Experts of a small language model: 25.4M parameters.
Below are experts of layer 8 (counted from 0) of a mixture-of-experts language model. Rows are named router (the router's row for the expert) and show model dimensions 0-255. Each number is 128 + 32 x the weight over its row's rms, rounded and kept within 0 to 255.
After each expert's rows: a language model's description of what the expert responds to. This comes from a sample of Wikipedia text that the model never trained on.

# expert 3
router [143  76 166 140  95 113 121  95 122 150 101 147  59 129 126 197 177  80 130 179 151 163 137 116 136 148 133  90 159 119 134 143  56 128  59 110 110 171 126 141 183 144 131 110  93 152 170 162 116 123 118 111 167 121 117 173 123 115 158 157 104  66 107 117  98 101 146 169  98 167 165  85 138 164 129 151 189  99 142 193 131 124  90 123 130 174 146 122 145 136 129 183 156  61 118 155  39 118  99  84 145 202 103 161 120 117  92 164 142 122 141 125  91 106  63  74 145 118 156  93 102 138 132 101 122 152 149 135  89 114 103  82  85 100 161 162  86 100 153  80 128 110 157  77  82 108 136 122 158 167  62  84 120  89 170  82 103 132 146 131 138 154 159 144 154 108 125 178 108 129 130 135 144 146 135 136 157 171 172  93 128 154 165 145 151 109 149 102 154  90 166  84 131 168 157 132  77 115 135 145  48 108 117 183 147 117 149 115 132 172  69 117 136 143 124 137 115 103 140 101 150 127 187 112 142  82  64 106 163 146  70  94 200 136  97 118 181 113 131 126 177 114  73 113 202  64 170 112 136 166 116 128 132  97 145 107]
What it handles: Narrative verbs and pronouns

# expert 7
router [159 122 167 101  81 144  61 106 165 115 109 129  96 152 123 155 161 137  98 132 129  90 152 146 123 148 123 119 195 153 127 120  64 108  72  87  95 185 165 125 157 132 140 137 142  75 188 189 171  71 140  80 187 162 134 161 149  64 141 117  82 164  87 108 116 158 130 140 176 168 133  97 104 154 178 110  84 141 128 174 115 103  98  83  90 173 148 166 168 157 141 140 154 151 120 136 134 115  90 149 109 136  90 169 107 159 127 190 105 146 172 146 113 157 158 107 150 135 132 127 104 180 111 136 106 111 120 127  99 149  66 121 145 136 170 103 104 105 127  95  64 114 165 134  91 107 140  86 197 106  65  87 139 109 191  87  95 148 130 127 148 131 153 108 139 155 119 132 122  84 113 131 140 166  96 115 155 188 115  56 176 123 176 115 130 135 167 154 113  77 107 139 136 166 198 141  91  61 137 134  90 105 102 138 148  78  92 136 162 178  95  86  84 133 148 131 125 103 157  60 106  81 119 121 158 120 147 139 161 108 101 111 175 143 126 143 168 113  91 127 119 100 154 113  67  89 198 129 115 116 108 222 122  72 128 100]
What it handles: Title and name words

# expert 21
router [158  91 127 155 131 133  83  72 145 125 135 145  98 165 123 160 160 174 120 154 146 134 133 125 145 113 107 166 121 173 169 150 110 133  90 118 105 169 186 124 149 173  85 121  98 103 170 136 132 113 148  95 140 130  85 140 123 109 177 103  97  88  93 181  70 155  49 139 139 163 133 132 161 163 154  66 102  29 178 173 118 115 112 114 134 174 149 163 155 167 155 175 121  80 142 136  87  48 118 129  95 202  78 198 108 155 109 148 140 142 122 181 172 164 118 147 150 120 136  85 101 159 134 108 130  90  99 146  97 138 130 181 186 153 125 102 131 106 112 119  70 152  72  89 125 115 132  97 166 146  71 143 133  78 199  71  57 136 139 121 161  91 160  97 114 136 137 134 142 128  90 136 161 105 143  96 164 133 114 153 102 154 132 179 187 100 109  99  77 112 146 176 149 136 154 135 123  71 124 161 163 143 102 141 132  84 144 102 194 164  89 114 138 142 125 130 102  45 103 126 112 138 139 137 152  89 124 112 156 150  62 130 144 133  74 163 102 107 111 161 108  76 147 110 122 110 212 106 153 158 113 140 145 159 120  83]
What it handles: Dates and place names

# expert 1
router [152 118 146 146 109 166 153 101 154 168  44 126 126 149  90 181 140 165 125 175 127  49 102  93 142 102  98 154 117 138 172  86 108 153 169 132 104 156 115 102 151 132  62 114  72 141 189 134 130 108 146  83 158 113 180 166 151 115 191 113 131 146  90 146 135  66 138 166 160 132 167  89 157 140 172 161 173  65 132 156 124 128 109 114 139 172 165 135 162 153 118 115 180 114  97 176 109  88 130 103 138 150  99 123 121 135 115 156 111 147 136 121 108 144 132 116 163 150  99 108 156 147  72 136  59  42 150 153 100 151 116  72 145 155 148  91  47 107 139 153 101 135 101 119  62 102 138 101 172 138 135 146 152 110 164  95 154 169 184 126 134 103 193 108  98  96 164 131 130 136 124 179 151 156 123 126 111 142 200 167 143 112 138 144 139  80 129 102 145 115 146  98 199 163 115 154 132  50 155 169 126 113 102 117 104 109 156 145 125 143 164 137 143 169 123  81 145  47 131 136 117 138 146 113 187 131 132 104 174 225  69 119 136  91 154 158 148 141 139 129 128  44 122  53 152  94 167 131 127 150  94 138 131 158 147 100]
What it handles: Foreign-name word pieces

# expert 11
router [145  80 172 112 110 149 119  78 111 177 117 181 118 154  93 154 148 128  67 143 157 127 130 113 142 131 144 171 175 173 102 130  74 116 124 103  92 133 104 126 123 158  99 120 154 100 140 129 134  93 195 137 129 163 131 148 134 153 126 139 111 108 107 107  67 112 121 145 150 156 145 143 125 161 190  61 130 109  70 164 155 132 101 144 119 127 167  83 171 140 113 126 135 117  79 146  94  89 126 123 141 154 116 138 101 164 116 116  98 162 171 139  59 160 126 126 142  85 105  75 132 132 141 147  86 128 102 179 109 146  85 145 153 147 170 140  99  82 132 132  66 116 118  79  87  91 162 140 217 136  84  94 106  85 146  76  93  83 152 159 171 145 155 127 100  89  72 154 188 132 109 138 190 151  88  96 133 150 131  95 183 145 150 148 141  78 160  51  96 115 167 173 156 174 195 158 123 124 165 155 152 115  67 186  97 163 134  77 161 100 104  58  80 121 121  90 150 130  77 116 141 101 126 144 145  31 144 125 172 133 122 124 145 179  81 164 126 143  85 120 121 141 113  83 124  81 161  86 181  97 110 160 145  83 119 162]
What it handles: Decimal points and numbers

# expert 18
router [187 105 165 120 124 148  98 133 162 144 124 112  50 157 100 172 191 133  75 144 148  85 131 112  99 146  76 108 164 177 125 122  90 122 105  91  81 148 136  96 113 189  59  95 113  97 165 191 154 119 192 141 137 136 143 152 110 101 135 152 101 106  89 114  88 121  35 137 156 121 138  71 118 140 173  84 177  66  73 142 148 118  88  94 125 197 164 162 156 140 178 141 185 116 110 124 161 102 126 107 115 132 107 202 129 153 133 153 112 136 121 157 134 166 129 112 160  96  75 161  98 170 150 102 113 116 163 160  62 139  88 108 130 119 117 129 163  74 138  95  95 111 126 108 147 128 101 157 152 142  99 151 164  89 121  91  49 101 103 124 166 103 132 131 106 105 121 154 140 139 105  93 161 145  99 111 100 176 165 129 178 130 152 149 175 131 178  92 132 105 126 120 105 168 214 153 122 101 150 136 115 125 118 149  93  99 165 120 164 141 143 116  93 147 154 140 129  92 105  92 126 140 137  76 197  89 150 126 169 143  92 129 131 114 105 137 133 112  60 169 118  44 149  98 200  81 149 121 202 120  86 147 108 114 106  96]
What it handles: Head nouns after determiners

# expert 19
router [141 109 181 156 144  99 111 102 129 157  62 129 138 154 122 174 128 130 114 182 189  77  94 107 148 196  72  84 127 103 176 188  73  77 109  75 130  91  94  96 159 194 106 113 104 105 164 190 132  70 171 142 128 194 143 168 156 141 122 140 112  62 132 132 100  90 100 126 135 163 148 142 120 143 148  76 114  70 139 131 168 136 121 128 114 191 108 142 107 132 113 144 149  75  40 171 112 140 102 101 178 160 121 137 108 105 100 153 113 105 162 195 157 109 144 172 136 124  80 111 148 130 185 138 142 120 101 139 137 164 102 193 112 140 166 134 137 132 118 155 141  48 115  77 126  81 129 107 140 162  88 158 158 103 179  99  91 128  94 155 101 190 149 128  87 134 131 109 169 101 163 141 166 160  66 110 162 189 145 122 158 156 144 143 114  64 149  86  64  67 110 156 115 156 153 150  91 134 165 155  63  60 130 141 135  89 127 120 141 149 110 147  98 135 127 157 106 113 102 116  88  79 105 117 146  98 137 126 123 169 129 127 169 119 137 123 134  78 100 117 114  96  92 157 147 124 144  85 148 168 133 178 158  82 123 144]
What it handles: Line breaks and headings

# expert 23
router [184  88 176 164 145 137  85 124 157 175 107 163 108 155  67 177 118 145  72 152 167 149 112 196 148  89 118 121 138 172 131 151  99  93  84  92 127 114 141 103 121 184  97  62 123 118 185 175 150  66 136  96 126 147 103 172 125  92 120 153  95  76 133 184 139 142 113 149 143 132 117 158 135 168 157 134 121 100 179 136 188 165  97 114 144 136  87 117 151 153 130 151 167 169  79 153  92 140  96  80 153 147 129 115 122 129 114 156 117  73 137 144 124 189  91  92 178 112 105  92 120 105 146 140  94  65 166 122 139 112  86 128 126 127 136 116 111 108 134 146  98 131  91 122  63  99  84  84 143 146  45 123 124 103 166  63  82 111 118 154 133  82 120 110  73 125 141 175 180 141 114 169 180 151  42 125 168 141 109 137 156 139 129 116 206  87 141  75  92  87 124  97  98 135 158 145 163 107 108 169  59 103  91 171 123 115 149 171 140 155  97 116 115 159 125  79  92  96 121 178 127 120  90 109  96  87 115 126 144 141  95 111 160  79 109  99 130 133 149 149 147 132 127  47 160 112 210  77 143 125  86 149 142 119 100 120]
What it handles: Digits in scores and tables

# expert 0
router [164  55 159 135  67 148 118  81 109 155 113 225 106 152  99 144 115 134  80 141 145 120  97  94 177 163 138 128 173 152 155 125 104 101 102 148  66 137 126  92 129 157 115  91 145 137 152 182 132  81 126 138 128 148 130 143  67 108 129 156  75  99 129 134 106  68 111 141 143 132 134  87 136 172 124  81 130 108  83 134 125 128  99  70 124 162 116 106 165 156 132 177 154 109  71  80 125 108 106  90 131 197  94 127 125 112  50 184 129 135 143 113  74 165 132 112 163 142 126  83 129 150 161 106  69  79 149 155  99 137  84 119 118 142 172 138  79  88 155 114  73 124 118 115 100 101 140 106 163 100  46 115  84  67 150  82  95  99 190 127 127 131 174 123 102 108 110 100 145 113 149 140 200 139  36  95 169 159 158 134 183 117 133 119 179 122 158  74 106  44 145 116 134 188 214 129 108  99 185 155 131 125  90 151 122 102 147 111 134 161 108 136  96 141 119 144  96 119 141 106 122 104 133 125 160 146  89 124 188 183  78 109 179 112 104 108  86 132 149 108 147 139 123 115  97 102 138  85 175  99 104 141 129 112 131 116]
What it handles: Table cell separators

# expert 13
router [181 103 156 180  86  34  95 136 147 116  89 116 102 192 134 180 109 113  93 169 137  86 116 104 165 121 131 141 176 211 128 177 103 117 110 125 147 173 191  71 115 156 143 126  98  92 133 145 113  94 155  76 111 142  87 150  80  86 105 167  87  54 122 132 101 104 130 119 131 132 113 166 101 145 115  96 167 132  67 132 143 173  73 132  98 190 175 103  97 144 156 141 143 127  75 116 118 118 128 160 128 122  96 144  72 103 132 199  97  89 170  99 112  99 127 137 137 113  98  98 155 109 117 142 125 154 154 146 123 162 139 121 111 148 186 156 152  76  92  98  72 121 111 109  96 123 146 130 163 144 128 130 100 103 126 100  83 123 180 160 103 107 163  77  94 100 170 136 149  89  99 115 119 137  99 134 117 105 182 139 124 155 179  81 159  95 172  51  77 104 165 119 182 101 178 136  93 109 106 151  63 123  87 141 116  72 133 118 110 114  98 122 142 135 141 126 123 113 141 120 131 127 131  61 202  42 106 150 136 157 123 112 129 147  78 155 125 137 127 163 131 114 135  69 196 163 157 104 160 147 120 179 103  90 179 128]
What it handles: Short word-start pieces

# expert 9
router [180  57 164 138 123 143  58  84 128 169 145 169  77 155 134 164 127 187  52 132 139 126 118 175 149 115 117 144 219 158 108 180 106 110 118 113  41 169 136 100 158 183 147  86 144 127 166 171 140  66 141 111 163 195 131 138  81 123 168 166 102 118 107 113 114 119 102 135 126 135 166  99  93 141 105 119 148  77 136 145 103 111  62  78 146 136 133 126 150 124 125 167 151 120 127 156 137 132 138 111 119 132 102 147 111 118 116 103 104 148 167 107 160 153  67 132 148 121 118 121 121 174 133 125 109  83 149 163 137 170 108 143 150 148 127 109  94  93 136  72  61  61 145  99  87  53 129 140 122 149  95  99  93  68 163  78 114 141 132 118 114 112 120  97  88 112 139 115 179 119 125 140 157 127  73 139 127 159 137  94 151 180 136 132 136 113 152 127 105  55 136 186  83 202 159 117 119 113 206 170 106  90  67 135 132 128  97  96 114  97 113 100 124 154 142  92 122  72 154 114 130 128  87  96 143  75 119 102 197 145  35  91 153 164  95 132 140 128  80 147 109 112  96 101 114 135 168 117 155 172 120 159 163 104 163 109]
What it handles: Plural nouns and suffixes

# expert 5
router [156  68 131 143 110  96  87 156 102 156 117 176 136 133  45 132 160 179 109 133 154 107  77  59 131 137  82  85 152 129 114 103 139  99 159 159  92 110 116 121 121 160  82  93 134 127 151 149 101 127 149 108 145 190 140 125 135  90  95 138  82 149 148 132 127 119 126 127  98  99 126  62 131 165 132 108 139 129 128 107 206 159 140  90 200  93 162 124 187 167 173 164 127  68  98 127  91 159 102 118 178 143 101 134 145  83 132 169  92 139 122 166 169  74  66 121 200 139 135 121 108 157 110  85 110 111  97 112 159 182 105 148 211 113 133 147  99  94 164 116 110 104 142 154  61 116 190  91 147 172 117  86 140 118 176  58 110 113 141 157 188 119 163  95  76 131 132 147 110  90  98  73 175 130 116  83 114 123 182 119 178 151 133 151 125 133 133 162  47 104 111 172 147 139 182 160  78 147 143 172 106 118  88 156 112 127 159 116 174 137  88 105 114 163 158 125 131 124 118 101 112 132 137 133 110  56 113 149 188 111 105  55 101 105 109 103 145  75 136 135  66  90 170 113 165  93 147 133 123 151 124  92 146 107 132 116]
What it handles: Mid-word noun pieces

# expert 10
router [190 121 219 187 108 113  98 101 131 133  80  73  96 121 139 189 173 158 122 138 239 127 117 142 136 133 147  78 157 141 119 112  78 136  79 126 137 130 149 117 129 198 123 101 111  60 205 200 118  94 171  92 151 140 108 182 127 122 154 165 105 102 147 160 114  59 121 142 160 119 136  72 124 182 162 122 107  69 145 126 158 176 108 121 125 183 147 122 133 156 146 154 148 105 143 133 131  91  93 146 157 149 120 193 137  89 148 143 113 120 117 135 143 120 106 113 152 151  55  89  88 127 151 106 128  59 114 154  94 148  81 188 167 158 107 103 148  67 163 139  78 106 120 119 114 114 105 114 107 140  78 106 157 108 149  93  98 111 149 115 157 144 160  88 143 185 143 177 139 102 133 133 180 133  99  86 130 132 145 126 161 153 161 114 198  96 159 109 119 133 113 140 165 172 106 121 177  78 127 132  68 106  82 132 109  95 165 112 133 133 108 126  89 169 148 116 137  89 102 123  95 103 113 168 191 122 169 121 138 125  91 143 185 108  98 130 187 113 128  95  90 148 154 121 120 137 173 143 211 145 108 148 169 110 161 142]
What it handles: Capitalized name onsets

# expert 16
router [147  64 168 137 140 118 179 108 129 165  79 133 144 154  93 120 160 165  85 131 110  88 151 116 127 165 129 158 143 200 160 114 137 118  73 107  98 141 136 108 168 166 140  93 150  79 153 162 112  55 112 106 147 173  65 194 101  96 165 146 115  76 165 157 147 133 120 125 113 142 195 118 100 199 101 139 150 135 153 133 172 222 117 104 113 162 127 126 140 110 157 158 136  72 104 128  70 130 115 128  85 154 125 171 106 148 122 160 128 100 145 131 143 151 103 103 171  93 111 103  99 151 117  65 104 105 147 157 102 169 112  88  82 149 105 117 101  93 158 130 114  84 147  83 111 139 164 108 167 124  80 100 157  90 144  97 141  76 158 140 135 207 150 128 114  82 161 128 164 158  93 199 154 152 104 129 171 198 125 102 169 157 168 109 123  49 148 106  86 113 174 115 149 144 131 127  92 107 176 151 102 125 109 158  95 103 111 154 144 169  93 148 151 162 170 128 109 112 130  72  97 127 174  97 183 118 118  89 172 167  86  89 139 131  58 164 117 110 121  94 132 150  59 108 125 137 151  69 154 190  97 172 123 129 133 119]
What it handles: Prepositions and auxiliaries

# expert 6
router [144  48 153 168  87  92 169 104 162 145 155 198 151 146  49 191 174 170  95 145 146  97 133 112 123 154 154 135 181 133 147 149  59 119  95 126 112 143 145 100 165 128  63 121  67  84 133 140 207  87 145  78 157 190  99 124  85 126 175 168  75  93  63 134 159  52  81 131 137 160 164 132 112 157 125 114 158 119 123 133 161 182 117 117 147 148 133 119 149 160 186 173 145 106  89 167 143  93  91 114 101 141 101 187  91 105  98 183  75 108 135 104 130 173 119 139 170 115 101  91  96 137 185 115 120  82 113 195 112 179  85  78 149 134 114 142 147  97 119  81 102 187 114 108 121 112 177 127 161 153  99 102 111 142 165  91  89  94 125 164 142 132 160  64 105  99 154 122  85  74 123  99 138 148 117  42 184 114 185 107 155 135 158 155 128 111 130 124 132 110 139 124 137 113 154 130 126 103 132 159  90 132 122 169 101 119 134 125 130 157  89 120  94 120 113 112  75 133 163 107 129 113 115 164 150 112 113  87 104 130  89 122 121  75 104  90 110 127  86  72 129  80 121 115 132  93 159 114 161 115 105 137 175  95 103 110]
What it handles: Line-start list markers

# expert 14
router [101  94 129 183 113 106 103 106 140 165  87 147 115 199  75 166 122 138  85 113 189  66  72 124 168 153 118 114 187 202 128 143 114  69 109 113  63 141 173  97 135 136 123  59  99 107 185 129 142 129 110 115 128 123  84 148  99 100 205 140  83 139  89 166 123 112 103 140  98  84 124  93  42 158  90 100 111  71 159 127 143 175 120  95 179 180 180  81 169 124 182 208 135 147 129 147 128 122 120 159 122 185  97 176 129 154 120 111 136 108 120 128 137 150 118  81 146  83 153 169 121 126 162 136 109 150 155 153 150 143 133 154 135 199 147 105 114 105 120 147  99 107 126 123  90 122 108 153 180 131  97  62 149  69 146  97 101 130  86 107 125 127 154 111 117 115 138 159 106 142 158 115 149 148 143 114 140 161 137 109 138 121 157 115 136 146 139 106 102 155 116 156 150 148 158 143 124  66 115 176 123 103 106 154  95 147 170 187 137 158  34 123 171 146 141 126 117 129 120 158  72 142 139 173 153 102 137 116 156 129 130  69 182 110  94 123 161 126 114 151  78 141 146 134 165  85 176 154 172 146  88 189 132  56 113  60]
What it handles: English given names and surnames

# expert 4
router [179 139 142 171 115 135  58  41 143 161 129 164 137 127 110 180 155 146  80 145 165  95 118 154 176 128 116 126 203 133 157 197 102 122 145 117  89 138 162 102 142 164 131 130 158 120 193 142 143  69 117 114 188 151 102 114  45  97 128 141  82 140 147 146  96 105  92 107 148 131 125 109 154 164 151  86 105 105 128 132 134 151  84 137 154  98 132 104 174 126 126 190 168 113  88 128 119  74  89  87 129 140 120  96 116 157 132 129 117 134 158 107 131 153  90  74 155 102 136 119 150 104 116 121 126 112 101 138 140 188 114 170 116 213 141 128 100 105 174  98  75 165 120 132 103 101 105 134 149  72  85 128 138 109 153  30 126 108 142 132 134 128 130 107 152 107 125 109 154 147 157 157 191 169  55  59 138 140 135  55 164 174 117 136 145  50 158 136 157  72 124 145  88 137 119 125  96  57 132 152 158 168 111 155 115 126 185 109 123  98 112  63 107 156 170 144 129 106  98 150 148 118 161  94 131 151 111 148 169 134  68 103 161 120 100 139 109 153  59 117 149 114  73  49 101 119 158 135 165 110 107 161 130  74 153 119]
What it handles: Surname and name pieces

# expert 8
router [141  68 201 131 114 167 162 107 126 161 122 102  73 157 128 201 132 195 108 153 162 108  70 127 178  91 138 118 152 163 143 120 118 114  85 112 113 150 115 101 191 197 137 135 155  87 180 169 147 120 142 141 128 156 180 136  92  89 146 126 109  85  87 154 124 124 119 149 155 177 131  72 113 142 153 143  91 125 103 135 137 124  57 117 127 144 131 184 170 143 151 131  71 153 101 159 157 118 147  89 134 180 130 127 105  69 100 167  91 152 108 140 115 160 139 103 151 103 142 101  83 167 121 129 114  79 125 154  84 135 113  95 131 159 153 172 112 120 163 124 119 128 134 107 101  61  92  90 166 172 103 131 167 134 161  78 140 101 148 193 113 153  80 108  89 174 158 211 143 103 148 193 137  95 105 149 154 145 142  94 136 170 163 161 148 108 116 102 124  74 132 120 137 165 168 131 120 141 208 114  97  93  86 172  55  83 159 158 185 108  95  71 119 148 109 114  77  61 164 109  85  99 169 100 129 106 116 147 115 117 104  89 188  74 118 123 127 122 102 166 105 130 103  91 129 110 178 133 151 151 131 136 154  65 169 120]
What it handles: Lowercase word onsets

# expert 17
router [121  83 159 167 123 103 115 104 132 165 132 130 117 131  83 169 166 134 115 131 135  95  89 186 122  94 108 114 178 158 173 138  98 107 123 105  87 123  83  81 139 200  87 119 102 105 170 196 112 122 141 116 141 158  99 111  71 106  94 132  66 113 104 175 137 136  95 161  91 167 175 147 143 128 160 110 120 107 129 208 128 119  93  74 123 151 145 108 176 153 116 151 121 152 100 145 103 115  95 112 126 175  90 174  89 142 101 124 156 157 164 139 137 140  82 124 186 120 139  98 140 138 163 102 103 110 161 156  99 107 117 139 139 130 144 181 135 109 122  66  97  88  92 118 115  77 144 129 157 118  54 124  99  75 133  65 147 137 169 131 134 154 150 150 123 130 134 130 177  85  89 143 139 147  60 116 203 146 136  85 149 138 150  81 189 100 165  70 163  67 113 118 116 134 132 151 113  58 155 121 123  88  98 129 137 154 107  81 200 151  98 105  82 122 147  82 120 115 162  93 132  86 168 138 138  79 147 125 173 140  99 154 156 116  40 198 163 142 111  69  88 149 118  90 138  78 181  99 121  96 108 192  94 118 182 123]
What it handles: Adverbs, modals, conjunctions

# expert 12
router [178  65 176 174 139 168  75  63 164 160 111 185 143 149  99 159 139 162 100 115 155 103  86 146 179 142 126 125 172 129 143 118  93 112  83 100 116 106 126  62 133 183 112 101 152 103 150 174 144  99 106 162 158 132 111 165 132 113 134 113  96  81 112 103  93 179 101 161 148 137 186  95 111 148 134 110 120 115 128 137 118 122 116  95 114 157 154 125 186 103 172 200 164 138  87 124 107 113 118 117 136 189 115 150 134 139 107 166 101 146 129 122 111 123 149 132 176 123  91 120 143 105 127  99 123 101 142 138 125 143 124 131 109 146 163 127 103  93 136 147  80 142 126 144  98  90 146 129 176  72  64 127 137  40 172  70  93 107 217 146 167 119 126 117  99 109 122 166 144 117 101 184 127 158  43  96 199 139 153  93 143 153 170 116 182 119 131 105  96  90 126 167 124 241 149 152 115 105 156 143  97 130  68 110  85 116 140 141 178  99 106 104  78 145 156 143  99  48 112 125 148  85 172 113 144  97 136  84 158 136  86 120 145 106  61 138 100 103  74 100 124 129 120 104  90  93 162  82 161 165 115 149 108  65 120  99]
What it handles: Sports results and figures

# expert 2
router [155 120 128 167  91 105 123 106 138 208 147 190 117 166 131 116 127 162  89 195 143 151 139  98 143 157 131 109 114 110 158 154 119  76 147 109 105 162  77  94 115 177 129 106  89 120 207 116 173 110 184 119 113 161 111 129 115 149 220 196 115 116 182 179 152 111  96 123  95 167 152  91  46 161  71  78  82  88 131 123 145 128 125 165 118 166 134 167 210 154 136 128 110  76 105 142 103 110 111  95 144 125 114 160  86 108 125 135 164 115 221 138 166 145 154 149 137 115 118  82  84 179 139 127 116  87 123 183 127 111 115 105 176 181 159 149 112 132 100 110 113 128  96 125 143  98 180 123 130 156 123 147 127 111 139  80 111 100 140 120 144 172 151 179 145 125 122 127 155  89 121 139 132 137  90  86 122 183 102 114 155 207 193 144 139 166 132  63  99 103 151  94 136 167 191 191 106  99 149 172 127  83 101 154  85 160 151 168 139 117 102 138 146 148 150 123  79 119 123 122 106 100  99  88 132 174  82 108 131 139 104 126 136 165  94 159 122 109  96 154 130  95  34  90 144 170 129 112 151 124 114 180 162  98 135 107]
What it handles: Name-ending vowel pieces

# expert 22
router [129  85 192 167 135 108 109  80 136 144 116 188 107 162  76 200 143 122 131 142 178  95 145 111 139 170  88 153  99 164 146 167 118 133  53 113  96 133 130 124 123 199 124 120 127 122 135 172  93  75 141 137 143 173  87 128 113 103 146 157  72  86 112 183 141  29 129 164 117 151 105 105 110 141 163 110 127  87 146 151 128 121 124 126 163 148 161 142 139 113 106 188 128  96 124 186 100 114 125 123 152 130  80 187  27 152 107 150 130 139 151  91 148 150  74 130 160 129  78  88 138 129 199  95  98  98  99 153  83 151 142 101 110 109 140 148  95 115 109 118 146 109 113 144 102 147 117 117 115 142  82 105 138 108 165  75  57 153 164 201 102 124 135 108 113 128 152 199 102 137  88  94 139 126  78 106 119 168 156 120 149 197 160 191 161  97 151  88  70 128 146 149 155 145 138 148 114  98 143 196 126  96 117 184 102 103 131 213 155 112 132 125 112 165 126 140 115 104 145  93 105  86 126 128 126  60 111 109 152 148 103  52 139 164 144 130 134 128 118 105 138 139 137 100 153  98 216  78 122 130  99 146 149 113 149  80]
What it handles: Spaces, parentheses, year prefixes

# expert 20
router [167  86 153 146  99 137 132 114 131 118 108 172 143 172 149  80 152 189 118 158 147 103 107 119 133 133  94 108 146 148 135 158  70 125  43  71  87 160  86  77 160 172 104  85 104  85 145 147 124 103 161 115 171 115 138 149 102  79 139 137 119 117 105 196 129 102  75 145 108 192 155  83  98 116 154 112 174 100 141 167 164 122  95 121 153 114 205 119 143 210 140 145 149 151  80 113 138  79 112  95 168 175 104 140 128 150 104 138 115  72 150 147 211 118  95  79 166  83  61 107 102 144 182 109 101 114 131 101 175 117 109  96 140 161 175 153 145 114 174 101 109 134  96 119 102  98 152 122 144  99  97  77 138  95 119 105  63 104 130 125 110 133 166 104 115  65 135 105 152 120  83 163 150 142 124 102 166 143 150 107 133 122 133 150 131 103 153  63  74  68 146 116 155 161 165 196 151  93 121 142 127 117 110 174 156 123 143 162 143 171  93  83 104 125 145 104  90  60 116 111  78  66 176  93 134  59  98 128 150 162  76 113 112 109  86 160 168 138 113 161 123 108 146 150 177 165 139 161 117 121 110 187 146 120 122  89]
What it handles: Determiners and possessives